config = dict(
    num_hidden_layers=14,
    hidden_size=384,
    n_experts=16,
    experts_per_token=1,
    d_expert=192,
    d_shared_expert=384,
    hidden_act='swiglu',
    moe_layers=[0, 1, 2, 3, 4, 5, 6, 7, 8, 9, 10, 11, 12, 13],
    router_score='softmax',
    normalize_top_k=False,
    routed_scale=1.0,
    balance_loss=0.0114,
    balance_bias=False,
    init_std_router=0.0389,
    lr_router=0.000811,
    vocab_size=33859,
    norm='rmsnorm',
    norm_eps=1e-05,
    tie_word_embeddings=False,
    optimizer='adamw',
    learning_rate=0.00089,
    beta1=0.95,
    beta2=0.95,
    batch_tokens=65536,
    max_seq_len=1024,
    train_tokens=389400000,
    max_steps=5942,
    dataset='wikipedia_en',
)
Below are experts of layer 9 (counted from 0) of a mixture-of-experts language model. Rows are named router (the router's row for the expert), gate (a neuron's input weights, with its number), up (a neuron's input weights, with its number) and show model dimensions 288-335. Each number is 128 + 24 x the weight over its row's rms, rounded and kept within 0 to 255.
After each expert's rows: a language model's description of what the expert responds to. This comes from a sample of Wikipedia text that the model never trained on.

# expert 3
router [122 108 104 121 104 116 127 146  75  79 144 105 144 119 138 116  91 151 139 122 148 106  89 143 134 106 134 134 145 126 137 166 131 145 100 184 120  89 128 149 161  68 148  97 107  79 134 143]
gate0 [132 210 111 161 118 132 113 130  97 119 148 157 122 114 130  76 165 131 141 158  97 155 145 172 128 111 102 116 109 103 112  95 145 125 136 118 141 141 110 144 150 150 156 104 145 106 121 145]
up0 [149 127 107 196 146 157 136 183 158 137 150 105 112  71 105 143 137 100 122 109 130 130 146 143 130 123 125  99 113 126 136 145 154 112 136 150 149 137 108 141 128  90 132 145 128 119 104  77]
gate1 [122 151 120 124 106 137 106 111 110 117 115 128 118 124 116 127 136 135 120 136 130 147 103 129 113 116 117 153 144 127 132 138 112 149 113 157 133 162 134  87 122 164  87 102 151  87 149 124]
up1 [132 102 131 137  99 178 118  89  68 134 155 115 120 143 138 159 124 145  82  92 110  98 133 135 135 135 123 127 116 159 161 155 131 111 146 111 146 114 131 140 141 140 102 152 104 112 177  75]
gate2 [147 167  96 109 124 168 125 246 147 153 175 131 139 118 146  88 116 130 111 184 125 115 151 146 132 140 131 167 140 126  95 111 119 135 107 122 114 119 146 127 142 121 108 144 125 143 121 109]
up2 [ 68 108 141 127 151 135 106  96  99 146 102 152 139 114 125 134 136 131 125 129 187 142 123 148  85 130 144 145 149 171 132 151 140 113 119 130 121 121 138 122 143 109 121  89 148 174 142 145]
gate3 [166 111 171 130 138 124 130  99 138 101 141 146 127 133 149 146 109 113 107  66 122  86 108 124 143 133 119 159  86 131 134 115 115 136 129 103 125  94 140 151 136 130 142 140 163 126  83 129]
up3 [129 112 124 150 112 163 160 131 134 136  84 104 115 115 111 101 120 156 100  80 128 156 139 121 133  96 169 126 170 145 143 114 117 139 108 135 124 114 145 162 140 116 117 123 148 140 146 120]
gate4 [142 128  93 122 121 142 147 154 140 167 149 155 166  89 118 110 128 148 145 135 166 145 116 157 118 147 147 152 173 143 164  75 143 141 130  81 125 139 114 153  85 113 110 134 141 137 157 130]
up4 [120 155 160 130 161 143 132 127 134 157 118 127  85 101 152 153 130 138 137 120 112 152 137 156 101 118 111 117 120 115 160 149 131 134 116 123 124 152  98  92 106 154 125 123  92 151 125 163]
gate5 [118 149 153 120 128 114 155 114 169 137 119 118  63 115  97  92 113 119 102 184 143 119 158 131  98 126 121 121  86  73 102 143 163 117  92 118 142 130 100 129  81 146 132 123  74 149 135 136]
up5 [149 123 110 123 111 184 141 124 134 123 147 143 126 123 144 134  97  72 125 118 145 130  76 129 133 145 135 134 171 182 121 113 105 118 144 129 122 104 114  57 159 106 141 173 125 156  66 154]
gate6 [128 151 109 135  89 105 135 116  82 142 102 109 168 116 160 123 132 119 128 138 135 118  96 139 166 105 136 161 108 139 119 125 109 125 117 157  90 162 122 139 122 114 150 177  82 119 126 160]
up6 [125 123 142 146 124 124 116 145 139 164 167 123 175  87 123 125 112 146 102 146 154 152 111 109 128 139 162 119 166 110 138 151 104  73 148 149 137  85 105 102 159 115 126 102 130 104 136 112]
gate7 [ 98 130 113 105  99 148 153 148 129 150 131 154 143  89 122  82 115 173 101 138 118 152  97 156 131 164  98  95 168 110 143 129 156 139 107 139  86 140  93 134 150 105 123  74 115  89 130 118]
up7 [105  33 134 114 129 128 128 145 119 136 152 134 104 134 126 133 180 158 122 161 122 121 136 104 121 132 110 150  77 155 143 154 130 153 129 109 103 121 128 121 137 119 128 112 132 115 121 103]
It responds to: Pipe and slash separators between cells in election and data tables, plus infobox field labels like Born:, Died:, Coordinates:.

# expert 15
router [141 126 119 110  85  78 159 162 142 164 186 102 128 102 108 125 118 137 122 135 115 129 131 118 125 111 125 115 131 123 111 162  84 170 164 125 116 127 156 148 118 126 146  92 116 130 174 121]
gate0 [141  93 133 110 178  81 113 112 116 151 126 142 136 100 125 126 130 121 138 125 156 140 134 165 128 140 111 127 116 136 117 135 133 129 145 138 182 126 161 119 107  98 160 106 108 134 126  92]
up0 [134 140  83 133 134 135 144 111  99 137 121 125 100 158 187 116 112 138 156 114 143 149 139 148 121 111 143 137 148  98 163 127  98 133 109 103 133 101 161 115 158  94 143 118 126 116 131 164]
gate1 [ 89 153 113 128 142 125 124 144 133 172 148 107 124 141 184 146 105 108 123 147 146 185 122 127 122 136 119  81  80 114 114 130  97 139 111 102 155 116 126 135 103  89 112 119  96 139 135 106]
up1 [174 116 118 138 109 157  74 112 109  97 116 161 165  80 179 162  72 120 132 130  89  81 124 165 130 106 150 159 195 133 132 131 146 110 146 100 144 136 109  99 169 178 124 124 171 127 106 127]
gate2 [ 72 119 128  88 139  77 181  97 138 110  91 116 128 136 101 124 134 140  77 134 151 111 132 149 134 119 158 118 109 186 108 103 157 124  93 130 102 118 132 113 118 148 105 140 160  83  51 131]
up2 [157 156 140 153 108 123 101 112 142 115 142 146 151 126 162 141 112 151 140 130 110 120 128 110 121 103 131 110 134  99  98 143  97 117 134 151 128 163 132  82 112  81 124 119 121 146 144 120]
gate3 [122 117 118 132  83 131 145 134 114 146  90 114 141 101 131 147  98 141 118 114 111 112 130 134 102 105 170 147 132 124 102 100 106 109 161 103 138  71 117 129 125 118 143 131  94  91 146  85]
up3 [128 137 147 115 146 121 114 117 114 135  95 134 144 141 148 106 123 122 134 196 125 133  99 119 139 137 101 128 100 140 126 116 131  82 127 163 119 157 164  96 142 100 151 128 145 154 119 165]
gate4 [121 163 117  96 163 161  98 101 116 130 128 188 103 115 117  93 119 132 157 113 127 139  82 114  93 177 135  99 156 121  90 132 133 132 131 147 137 141 142 137  86 153 112 117 117 155 111 145]
up4 [119 174 148 132  83 127 160 124 143  94 129 138 153 146 159  89 120 116 143  70 137 145 108  87 122 119  81 125 135 106  88 128 122 132 133 134 144 176 139 172  79 112  63 114 151 131 106 148]
gate5 [123  25 132 125 128 121 126 126  98 142 108  81 123  96 135 136 116 107  96 111 125 101  73 114 119 117  81 220 150 130 123 139 131 124 165 120  99 143 126 111 131 107 119 110 133 128  55 116]
up5 [106 114 125 135 112 106 107  68 141 112 137 118 137 107 161 154 117  97 135 123 110  91 173  94 111 136 107 150 137 164 155 137 127 162  92 109  87 152 140 127 126 139  93 132 157 117 109 144]
gate6 [ 74 152 143 114 145 131 159 161 131 143 125 119 122  97 124 106 149 118  98 136  98 117 165 143  95 134 142 111 142  67  64 136 138 148 132 134 136 112 105 131 116 123 150 115 141 126 149 103]
up6 [135 151  97 113 139 183 141 161 151 114 148 159 143 148 124 150  77 122 162 134 143 148 164 140 130 148 120 171 125 153 119 145 112 110 149  93 108 120 125 129 120 175 120 151  96 137 120 108]
gate7 [142 139 143 156 136 141 134 136 130 132 132 144 145 101  99 133 120 185 146 173 118 134 109 119  69  89 165  93 128 135 104  84  99 148 130  97 139 108 150 147 121 121 140 114 127 167 148 127]
up7 [116 143 126 146 165 135 135 142  97 110 104 132 148 109 128 167  98 148 171 118 125 121 148 107 106 113 118 140 126 155 106 142 105 154 161 110 119 117 122 142 108 111 144  96 116 147 140 117]
It responds to: Line breaks after title lines, hyphens in compound adjectives, and quantity words like a, one, some, two before group nouns.

# expert 7
router [105 136 149 188 186 154 193 146 110 103 105 128 183 136  48 115 147 117 130 109 116 115 133 107 136  98 146 148  79 124 112 157  87 106 147 138 117 112 171 121 119 119 100 137 137 131  79 120]
gate0 [128 112 126 136 130 107 122 118 122 140 146 123 143 152 134 118 152  75 117  58 156 126 136 118 172 133 124 146 124 133  85 141 118 124 133 134 117 118 146 115  90 143 147 142 137 138 115 113]
up0 [127 109  89 120 108 141 118 147 141 122  97 118 175 133 137 132  99 188 135 194  72 114  92 144 101 124 144 109 158  84 159 145 149 127 145 143 134 152 139 127 113 149 119 133 154 103 153 121]
gate1 [111 189 113 113 137 162 128 100 117 153 113 117 120 124  89 114 118 134 147  95 121 133 150  88  99 114 100 146 110 154  95  88 121 164 135 129 110 137 147 104 144 138 134 133 113 104 124 131]
up1 [121 134 132 131 128 141 108  78  80 129 116 102 137 144 132 182 157 135 128 132 144 168  97 120 161 126 126 124 140 103 118 118 140 148 122 139 155 116  85 159 135 141 144 109 154 102 135 132]
gate2 [ 83  92 121 143 164 148 146 150 136 169 144 137 138 125 115 121 143  68  55 141 143  93 139 156 130 142 147 145 151 135 104  86 141 102  82 121 101 113 173 140 138  84  86  94 124 129  72 131]
up2 [ 97 107 125 119 111 134  89 122  93 137 113 125 144  88 122 160 137 158 130 170 108 123 162 104 118 116 130 109 147 115 155 133 121 110 129 117 139 130 178 180 137 153 144 132 112  80 123 119]
gate3 [111 144 111 122 153  93 102 126 132 120 136 157 153 134 105 126 107 107 149 104 120 180 162 116  89 105  96 112 120 140 149 114  98 157 163 121 147 115 140 145 114 127 115 130 206 112 149 100]
up3 [135 118 182 120 118 152 174 152 121 128 145 109  98 136 151 101 152  89 118 132 125  99 108 133 104 131 138 127 124 112 130 105 144 122 133 156 111 119  98 136 136  94 142 143 124 133 125  98]
gate4 [ 58 120 139 104 157 149  89 126 121  93 116 111 162 184 131 121 121  98 133 146 118 184  89 134 118 109 128 135 129  95 128 144  98 111 144 148 142 146 145 123 113 140 119 114 149 170 137 101]
up4 [163 151 165 122 114 121 128 107 149 116  99 109 135 136 142 186  99 131 121  68  96 118 141 125 144  99 149 135 152 151 121 146 110 112 143 122 122  98  80 142 135 125 142  46  70 126 151 143]
gate5 [116 148 179 146 150 111 108 143 134  90 126 112 116 161 115 117 148 131  90 145 112 133 135 155 129 126 140 115 116  92 112 131 157 133 154 133 130 137 143 127 121 137 139 128 121 115 123 163]
up5 [157 139 150 117 144 153 142 138 158 156 124 169 121  95 106 113 123 113 148 135 110 102 123 129 119  97 139 114 124 142 134 149 215  92 134 107 123 105 128 108 145  96  86 138 110 133  79 176]
gate6 [129  68 123 119 118 186 125 133 163 132 101 140  91 141 161  95  99 136 152 149 106 136 142 158 183 124 146 106 136 142 134  87 117 149 137  92 105 142  99 126 154 140 155 130 115 145 112 136]
up6 [130 116 126 151 159 103 152 104 172  93 116 128 128 119 124 146 153 113 150 115 138 121 147 106 156 114 120 110 131 110 128 108 114 136  98 102 143 127 123 148 126 128 134 138 103  77 138 137]
gate7 [145 101 101 143 116 163 116 115  89 155 124 137 146 121  79 126 115 124 131 117 120  89 150  99 101 134 114 137 133 161 165 103 128 108 154 114 142 112 121  97 126  67 116 141 186 143 139 151]
up7 [147 114 153 113 122 110  61 231 110 166 142 129 150 105 139 180 123  79 120 132 114 147 133  90  98 103  98 118 151 155 123 140 144 161 176 124 126 164 124 138 167  91  77 109 159 129 135  95]
It responds to: The pipe opening a new table row after a line break, plus common English given names such as John, Charles, William.

# expert 14
router [158 128  94  97 146 135 135 154 135 128 144 124  71 102 110 179 103  89 124 132 102 172 137 170 130 116 131 165  86  95 170 147 102 109 103 145 113 111  78 142 142 108 194 128  84 142 120 132]
gate0 [121 126 117 118 129  93 105 169 147 162 116 144  73 111 162  96 144 106 132 112 140  87  84 101 118 139 139 140 135 106 126 136 105 132 132 141 116 139 121 139 145 138 122 121 163 139 127 158]
up0 [192 113 153 130  83 104 112 124  91 152 117 123 121  91 116 167  95 119 106 128  86 146 149 104  83 133 104 152  88 102 159 154 133 126  98 136 137 131  95 150 144  97 135 150 152 154 148 105]
gate1 [ 87 155 150 139 147 140 104  93 138 110 126 122  69 159 111 122  97 166 126 144 127 153 115 122  99 121 139 135  86 128 107  64 138 142 113 167 134 121 140 115 142 106 114 118 132 103 157 125]
up1 [123 115 123 117 168  90 149 112 106 116 130 153 129 145 145 150 139  95 160 115 110 102 130 109 151 159 133 142 130 119 121 142 149 115 107 104 150 115 107  97 104 120 153 122 125 128  63 123]
gate2 [ 90 115 132  73 103 150 143 117 159 129 167 143  91 129 131  75 130 134 134 116 104  93 149 117 164 120 120  80 147  94 111 116 137 149  93 147 127 143 137 116 130 110 129 141 133 148 132 147]
up2 [ 97 150 107  93  91 167 152 186 102 168 133 120  99 133 134 112  80 122 151  85 143 130 116 187 144 133 107  90 133 140 111 130 130 130 157 156 132 133 133 126 114 111 133  79 134 142 130 142]
gate3 [ 59 101 134 142 124 132 137 117 170 151 149 148 128 112 106 153 154 100 168 142 150  96 134 106 110 114 127 178 149  74 109 152  97 118 134 132 155 128 110 179 139 141 147 140 121 146 121 156]
up3 [146 176  91 131 117 116 114  98 144 134 124 148 196 136 122  91 114 101 147 134 127 116 106 138 109 102 108 144 152 157 169 113  96 110 124 140 149 109 133 154 151 128  97 137 114  76 117 153]
gate4 [148  91 114 159  88 127 159 142 107 115 109 135 146 133  98 159 106 133 109 119 108 179 112 126 118 118 140 144 102 116 116 131 123 150 111 132 122 124 163 110 139 118 151 140 127 122 116 118]
up4 [116 178 142 163 153  95 130 141 140 112 119 127 177 181 121 127 120 105 169 145 152 160  92 103  92 191 109  89 128 115 184 165 103 117 153 133 137 142 126 169 128 147 127 125 127 110 136 114]
gate5 [127 105 156 103 165  94  96  78 137 137 142 145 105 158 151 180 159 121 133 121 116 127 131 137 197 117 121 144 120 150 115 116  98 123  98 134  94 103 154 138 126 104 145 114 130 124 100 142]
up5 [ 79 122 118 140 165 109 118 128 155 156 120 157 124 164 154 128 132 110 167 107  96 132  96 131  90 113 119 132 108 142 164 132 108 136 126  98 146 116 123 125 113 135 112 116 136 106 112 171]
gate6 [114 125 119 152 128 123 109  93 123 123 114 117 128 151 131 167 117 112  91 132  84 153 127 121 138 122 123  66 121  91 145 126 101 139 125 148 139 146 119 139 123 134 106 160 126 156 147  96]
up6 [135 123 106 131 130 163  97  85 173 126 142 118 119 145 115 148 116 128  79 139  94 114 141 129 126 147  88 131  97 134 103 103 100 130  74 123 130 149 125  86 131  94 164 155 132 121 106  96]
gate7 [118 164 119 127 146 112 136 133 183 177 153 155  96 155  95 110 114 127 132 127 160 109 136 131 102  93 112 134 134  90 123 123 119 139 165 113 170 148  98 124 139 129 110 155 120  94 150 136]
up7 [ 99 122 114 165 157 157 133 159 107 122 122 106 159 108 152 142 113 130 146 141  95 157  89 144 133 108 133 145 117 121  61 137 107 144 126 158 111 134  95 100 121 155 150 147 123 169 123 149]
It responds to: Syllables of romanized Chinese names like Zhang, Liu, Chang, non-Latin script bytes, the word in, and month names in dates.

# expert 10
router [152 141 143 189  92 103 139 128 127 142 108 132 141 130 159 150 148 126 151 132 163 131 164 140 143  99  97 118 114 118 150 108 132 106  53 146 146 155 135 147 154 125 129 103 143 116  97 125]
gate0 [165 130 149 146 142 130 103 162 127 144 119 154 136 157 147 140 119 109  82 118 130 117  66 146 107 136 129 120 159 138 108 130 145  98 161 136 137 149 102  72  98 172 101  73 127 167 145 127]
up0 [166 141 165 106 143 135 138 149 107 124 147 139 103  98 124 121 133 156 165  97 110 156 137 136 143 150 149 145 117 139 110 123  82 133 129 105 112 102 110 170 123 103 167 183 161 115 105  96]
gate1 [130 140 153 155 139  84 120 135  98  93 146 114 138 164 136 109 121 198 156 142 149 120 124 101 129 109 128  89 134 116 178 105 137 185 123  82 115 139 142  98 109 143 137  94 173 205 140 169]
up1 [141 137 109 122 174 112 111 107 160 124 100 115 155 166 142 132 133 104 112 114  88 150 132 183 126 136 136 126 141 129 119 117 185  93 124 114 114 130 144 158 159 134 114 146 122 131 143 141]
gate2 [147 105  96 124 153  89 130 115 109 138 100 138 150 101 180 115 110 148 104 113 123 132 138  97 159 114 140 132 136 130 105 141 108 155 126 122 118 190 127 131 119 109 126 125 120 139 101 125]
up2 [155 104 136 133 149 128 116 137  96 126 122 143 123 133 145 137  64 117 134 139 124 136 136 120 146 100 107 139 129 122 128 131 132 157 150 112 143 133  92 123 111 119 158 120 139 149 110 138]
gate3 [152  78 100 108  98 139 108 130 151 146 119 149 134 125 156 142 110 124 162  99 113 149 138  67 138 114 112 133 154  91 118 120 117 135 134 112 123 136 117 111 125  93 132 122 132 107 104 173]
up3 [148 124 157 139  96 155 167 152 150 167 123  98 119 118 111 152 137 126 118 123 145 122 126 136 126 151 134 130 157 128  85 114  80 163 134 114 112 104 146  97 141  43 168  49 106 111 128 150]
gate4 [126  97 151 131 107 144 147 145 131 116 129 110 114 129 155 149 116 123 111 138 164 136 159  76 140 113 121 115 129 119 120  95 123 161 102 152 149 150 158  99 154 109 109 117 131  98 114  85]
up4 [127 165 142 124 132 127 103  79 133 162 118 134 106  96 139  98 120 112 133 136 102 123 103 165  80 122 152 115 124 119 161 144 107 101 156  98 115 106 108 137 128 152 150  87 121 131 145 162]
gate5 [104 101 130 147 168 142 124 163 133 149 126 137 138 168 158  70  98 105 103 149 132  90 138 150 135 174 133 119 146 110 138  99 150 107 146 132 185 174  92 104 102 154  66 101 113 145 146 127]
up5 [131 128 175 134 170 118 122 157 129  97 129 111 130 117 170 157 150 139 120 143 131  79 148 166 159 151 156 169  87 132 130 133 161 109 115 127 180 100 101 141 101 168 143 163 102 126 152 102]
gate6 [147 137 231 103 142 133 156 126 109 107 136 128 130 171 159 149 198 140 101 146 139 136 143 154 124 157 133 132 108 179 136 136 141 140 115 140 155 121 122 129 130 120 116 132 126 165 161 161]
up6 [ 94  81 104 146 144  92 147 145 168 108 134 128 108 116 105 101 133 123 116  93 125  93 100 106 161  94 147 179  88 109 119 119 115 118 122 152 111 140 112 111 131 136  92 144 115  89 118 108]
gate7 [104 104 135 135  72 158 101  87 122 132  93 134 140 105 155 174 124 106 129 124 136 117 107 146 166 137 151 134 145 134 108 144 127  96 122 112 138  95  98 151 174 119 158 138 144 116 152 143]
up7 [117 143 106  95 133 119 116 121  97 106 127 176 120 164  97 104 110 129 133 135 138  94 111 182 160 129 149 135 130 113 147 172 127  82 134 148 123 116  97 164 150 107 150 147 118 153 146 145]
It responds to: The and the starting titles of books, albums and works in bibliographies and lists, plus list dashes and equals signs opening entries.

# expert 11
router [111 151  75 126 130 117  95  97 102 138 107 132 138 111 124 141 122 128 129 103 148 138 120 132 147  97 143 163 134 124 127 109 144  91 124  94 159  85 141 128 108 154 139 184 147 146 141 147]
gate0 [146 105 144 115 173 136 106 129 131 126 148  96 137 155 133 128 119 113 136 140 108 137  88 135 122 134 146 124 153 121 152 142 139 122  97 151 132 127 135 164 119 112 123 127 124 117 154 122]
up0 [164 156 155 136 132 109 118 106 152 150 129 132 127 117 161 110 122 137 101 119  94 109 120 120 111 206 115 114 122 124 116 106 121 112 107 145  89 129 118 125 130  91 117 100 108 140 128 137]
gate1 [112 148 132 133 130 139 108 120 188 123 120 168 154 127 181  82 147 144 104 110 115  92 171 145 138 109 136 114 117 131 136 111 114 153 113  96 119 110 109 145  78 123 112 123 130 168 119 152]
up1 [157  93 135  91 132 131 115  94 158 174 155 160 159  36 109 113 140 130 147  95 120 103 161 130 154 138 125 123 123 179 133 120 125 131 101 101 152 116 111  82 154 143 124 135 141  87 116 139]
gate2 [148 153 121  80 144 145 131 183  91 154 141  82 119  93 149 144  78  91  80 113 148 133 142  99 140 117 131 190 132 159 115 143 147 137 103 171 128 143 125 109 124 107 130 140 171 136 136 148]
up2 [116 121 125 103 121 134 122 107 145 126 123 158 131  99 124 117 145 139 167 187  97 139 129  92 153 154 108  89 183 140 156 148 155  99 138 112 104 102 134 152 157 113 113 116  88 142 139 148]
gate3 [127 119 130 132 136 133 126 145 151 144 128  68 135 135 110 129 112 126 135 109  89 129 135 133 113 103 146 112 133 123 140 109 194 114 189 125  97 132 176 139  92 126 121 123 143 178  87  77]
up3 [113 131  85 111 171 109 167 127 147 143 107 142  85 116 112 151  93 187 135 132 171  86 150 102 115 123 129 127 159 179 135 149 131 104 117 143 133 128  81 146 181 140 193 140 105 127 119 150]
gate4 [161 115  96 117 156 129  73 133 126 154 159 142 153 130 139 156  71 113  82 133 173 134 128 107 123 129 134 131 140 132 129 145 137 117 102 113  99 134 123 162 129 146 147 134 150 182 159 127]
up4 [125 133 121 134 120  98 111 124 142 115  99 154 136 144 168  87  91 135 125 129 156 113 113 119 122 135 129 132 120 100 163 149 137  99  97 132 108 130 109 163 115 110 106 118 102 123 181 172]
gate5 [ 84 141 126 177 114 110 136 125 124 125 107 111 138 160 100 149 161 137 122 135 168 106 125 141  95 137 142 146 148 102 136 138 116 145 112  82 147 120 159 116 101 159 128 115 135  93 138 141]
up5 [118 156 118 160  82  97 142 103 108 113 102 103 109 117 152 178 120 146 120 123 148  98 126 113 108 158 127 126 105 119 106  86 117  99 105 151 106 126 128 117 134 103 126 158 131 141 143 106]
gate6 [135 102 105 127 109 129 162 133 171 136 128 150 142 183 145 146 111 170 135 144 138 125 109 148 150  91 132 151 151 132 119 163 139 139 112 116 117 132 120 143  75 175 172 141 146  96 175 100]
up6 [ 89 127 143 104 139 135 138 165 144 144 134 176  93 108  69 145 129 149 100 120  77 124 126 126 131 145 131  88 144 137 125  88 108 168  86 144 129 117 137 124 170 134 123 107 118 145 107 138]
gate7 [144 125 141 131 121 135  94 112 103 115 124 153 136 138 145 116  89  81 151 133 101 143 119 118 116 115 133 101 143 174 151  87  94 136 148 145 112 125 131 112 140 128 147  91 167 142 118 153]
up7 [103 111 151 129 126 149 101 159 138 137 123 139 116 137 143 117 102 110 119 122 130 146 139 106 101 131 126 115 155 124 134 147 122 144 157 128 140 151 148 139 107 129 107 115 126 128 138 110]
It responds to: Middle and end pieces of non-English surnames and place names, often in sports tables, such as Pavlásek, Kottayam, Henze.

# expert 0
router [ 84 121 155 137 115 123 117 155 121 128 116 155 134 118  97 122 157 128 156 157 126 132 161 170 116 150  94 101 154 139 111  94 134  93 121 133 129 118  96 157 112 133 123 149 121 119  98  89]
gate0 [134 143 143 152 146 165 102 133 117 120 134 122 144 139 125 155 160  89 135 159  91 122 133 113 108 132 132 102 131 128  94  62 108 103 159  94 122 113 115 165 138 142 143 172 118 127 126 136]
up0 [ 91 142 142 119 139 129  97 110 139 128  93 125 113 146 113 142 117 122 147 161  99 165 132 146 173 135  78 174 130 106 147 154 139 148 133 182 116 146 149  77  78 151 130  92 156 143 143 138]
gate1 [161 159 132 130 127 133 146 127 129 107 121 160 106 140 128  87 133 143 136 130 125 144 104 163 140 147 137 104 136  61 121 126 136 121 124  95 128 133 128 101 158 148  93 147  99 163 135 102]
up1 [119  81 113 158 140  93 187 137 128 114 134 115 143 114 132 112 126 151 107 171 118 160 141 116 165 104  98 119 149 115 127 146 114 181  92 105 121 115 103 189 123  96 144 122 173 120 128 100]
gate2 [150 146 103 102 110 125 123 104 102 149 148 131 134 124  87 185 159  92 161 148  87 120 121 133 145 189 136  91 134  99 132 151 110 136 165 108  91 114 111 102 138 114 100 136  76 143 143 123]
up2 [138 146 142 147 108 113 140 133 108 104 150 125 149 128 137  98 127 151 131 129 156 131 134 164 126 138 122 126 126 134 163 140 158 134 113 174  95 152 156 176  86 105  80  87 111  99  94  70]
gate3 [136 140 100 135 137 129 166 115 116  91 143 169 149 156 131 128 126 123 137 112 120 136 116 139 160 103 131 123 129 140 129 131 127 186 117  98 118 118  99 155 114 102 128 170 159 161 137 130]
up3 [ 38  95 147 129 113 188  99 136 110 145 139 138 115 137 186 114 176 100 131 103  91 101  80 164 117 130 113 113 144 145 114  72 125 119 111 129 137 100 117  61 169 165 146 129 137 115 109 126]
gate4 [135  84 126 157  95 130 129 117 125 145 141 133 144  78 177 162 171 168 135 105 119 150 137 145 105 154 117  77 154 114 116 100 130  88 154 105 103 128 124 166 125 127 128 128 176 146 134 128]
up4 [134 109 131 134  88 112 164 117 102  92 161 166 110 147 134 148 150 119 190 106 129 176 114 137 132 147 124 128 138 147 134 114 115 110 103  96 130 128 119 101 171 136 154  81 166 163 142 177]
gate5 [128 160 158 105  86 145 147 146 120 122 111 151  84 111  90 148 121 194 111  90 165 144 135 129 142 106 137 123 160 134 124 102 150 164 109 163 152 133  71 119 126 128 138 135 103 161 126 171]
up5 [138 116 144 128 132 169 167 113 151 110 155 157 121 130  99 127 143 140 129 128 119 108 128 122 127 119  99 101 106  90 138 131 132 151 147 141 140 163 109 122 133 125 138 125 113 119 126 110]
gate6 [128 136 132 137 145 114 144 107 123 138 136  96 132 145 141 151 173 103 183 136 110 150 101 125 114 125 117  97  91 162 159 122 141 151  95  74 170 129 146 157 116 149 135 137 123 124 111 165]
up6 [120 140 183 144 133 143 148 136 138 157 104 110 151 156 120 171  94  95  84 159 114  86 140 189 112 158 139 129  93 133  97 176 239  93 152  91 120 126 118 132 108 122 112 120  85 143 135 106]
gate7 [154 130 142 144 135 123 105 112 173 145 124 122 107  89 133 170 105 138  87 141 162 140 111 113 132 146 132 149 113 116  81 101 150 109 114 114 110 108 135 149 103  91 185 117 106 129 147 173]
up7 [130 144 183 125 152 115 122 145 139 110 105 142 131 118 167  89 128 104 120 127 110 111 152 126 130 110 150 150 147 104 137  66 128 147 150 118 144 141 156 118 138 135 129 128 125 133 128 106]
It responds to: Line-break, dash and pipe tokens starting rows in lists, tables and infobox fields, e.g. Website:, Species:, Turnout rows.

# expert 6
router [110 119 106  69 124 140 141 159 165 157 142 118 124 133 105  86 126 140 128 166  97 106 105 151 112 168 129 110 130 138  95 137 128 137 101 154 101 124 105 107 144 150  90 121 144 166 157 142]
gate0 [107 130 130 151 124 117  61 101 153 113 124 130  97  87  89  87 123 127 108 147 147 127  90 151 142 120 150 137 114  78 131 105 119 122 166 154 102 139 109 154 135 109 102 176  73 112 113 109]
up0 [145 114  81 109 130  72 128 144 101 141  93 100 108 150 149 120 151 133 140 114 139 210 108 146 124 115 125 136  90 156 124 117 134 116 119 103 132 122 140 124  99 108 124 132 124 128  91 146]
gate1 [126 104 142 112 142 125 113 179 119 187  94 115 156 137 117 115  91 135 153 150 189 148 143 147 162 139 118  85  89 123 104 134 126 140 141 154 129 151 157 116 109 116 141 104 104 108 127 158]
up1 [167 143 129  76 112 136 124 133 133 104 146  84 156 164 180 125 120 134 119  92 139 150 127 114 109 119 111 121 121 101 126 118 106 151 167 137 140 153 161 123 108  79  66  85 131 118 142 135]
gate2 [128 144 135  91 120 134 110 125 125  96 132 107 143 105 178 163 160 166 116 115  88 136 129 130 133  99 133 111 107  81 103 161 122 112  94 115 131 111 131 118 161 108 145 177  88 133 102 120]
up2 [129 109 116 144 125 168 117 142 172 148 157 112 137 140 115 107 127 167 127 152 146 151 127 131 130 152 100 155 121 160 112  74 158 115 158 128  94 118 118 168 145 161  95 123 134 112 117 139]
gate3 [134 111 147 151 161 126 174 134 143  92  97 129 131 104 183 106 131 153 115 101 121 115 142 126 116 129 126 141 136 152 154 161 157 153 108 111 154 152 138 129 108 101 143 110 111  94 101 112]
up3 [123 145 134 152 118 141 137  99 103 112 113 139 117 159  97 166 139 143 115 110 137 142 109 150 155  86 111 124 140 146 110 131 124 103 144 181 124 124 141  86 129 160  99 127 136 146 170  86]
gate4 [122 152 158 146 142 176 110 146 134 127 130 147 134 149 131 160 140 118 136 149 163 131 128 134 137 146 104 145 126 105 135 134  96 135  96 136 148 116 170 168 109 128 132 101 139 144 128 179]
up4 [153 136 144 112 113 122 178 106 110 143 145 155 129 114 133 113 140 138 103 133 123 118 182 143  57 112 203 136 109 129 136 139 143 134 125 106 130 133  66 126 103 144 120 117 131  89 149 160]
gate5 [136 142 118 134 127 159  82 142 115 103 104 120 121 130 177 113 124  76 131 133 140 105 124 130  98 147 139  91 114  98 134 102 142 129 188 122 137 101 138 127 138 105 140 132 133 114  99  92]
up5 [132  93  88 157  98 130 136 150 142 105 145 127 136 145 131 140 169 138  96 108 126 114 161 159 145 116 115 145 182 145 117 141 102 103  54 101 132 125 153 148 101 110  85 151 100 182 122 135]
gate6 [159 134 142 113 124 125  93 115 160 136  59 210 130 121 136 176 128 103  91 104 109 115 156 125 110 124 161 120  95  85  98  90 137 135 121 107 125 133 137 177 123 107 112 158 123 120 108 122]
up6 [128 107 153 141 149 146 107 131 151 139 136 164 138 115 119 134  98 116 138 124 114  88 124 121  97 108 144 106 104  76 125 168 143 135 131 122 148 139 110 155 110 151  65  74 137 128 163  96]
gate7 [142 155 147 115 159 127 135 104 147 106 133  89 128 127 144 115 108  82 101  87 134 108 137 138 141 151 128 141 128 119 124 133 142 169 144 113 142 112 173 115 162 104 114 201 153 108 147 162]
up7 [133 128 104 122  99 159 135 150 121 130 121 189 137 144 144 148 181 124 101  85 139 107 120 131 105 133 140 137 125 142 127 123  75 152 128 128 105 125  91 102  97 150 149 126 120 183 100  99]
It responds to: Compass words and place-name parts like United, South, North, West (United Kingdom, West Virginia), plus throughout, across and table column numbers.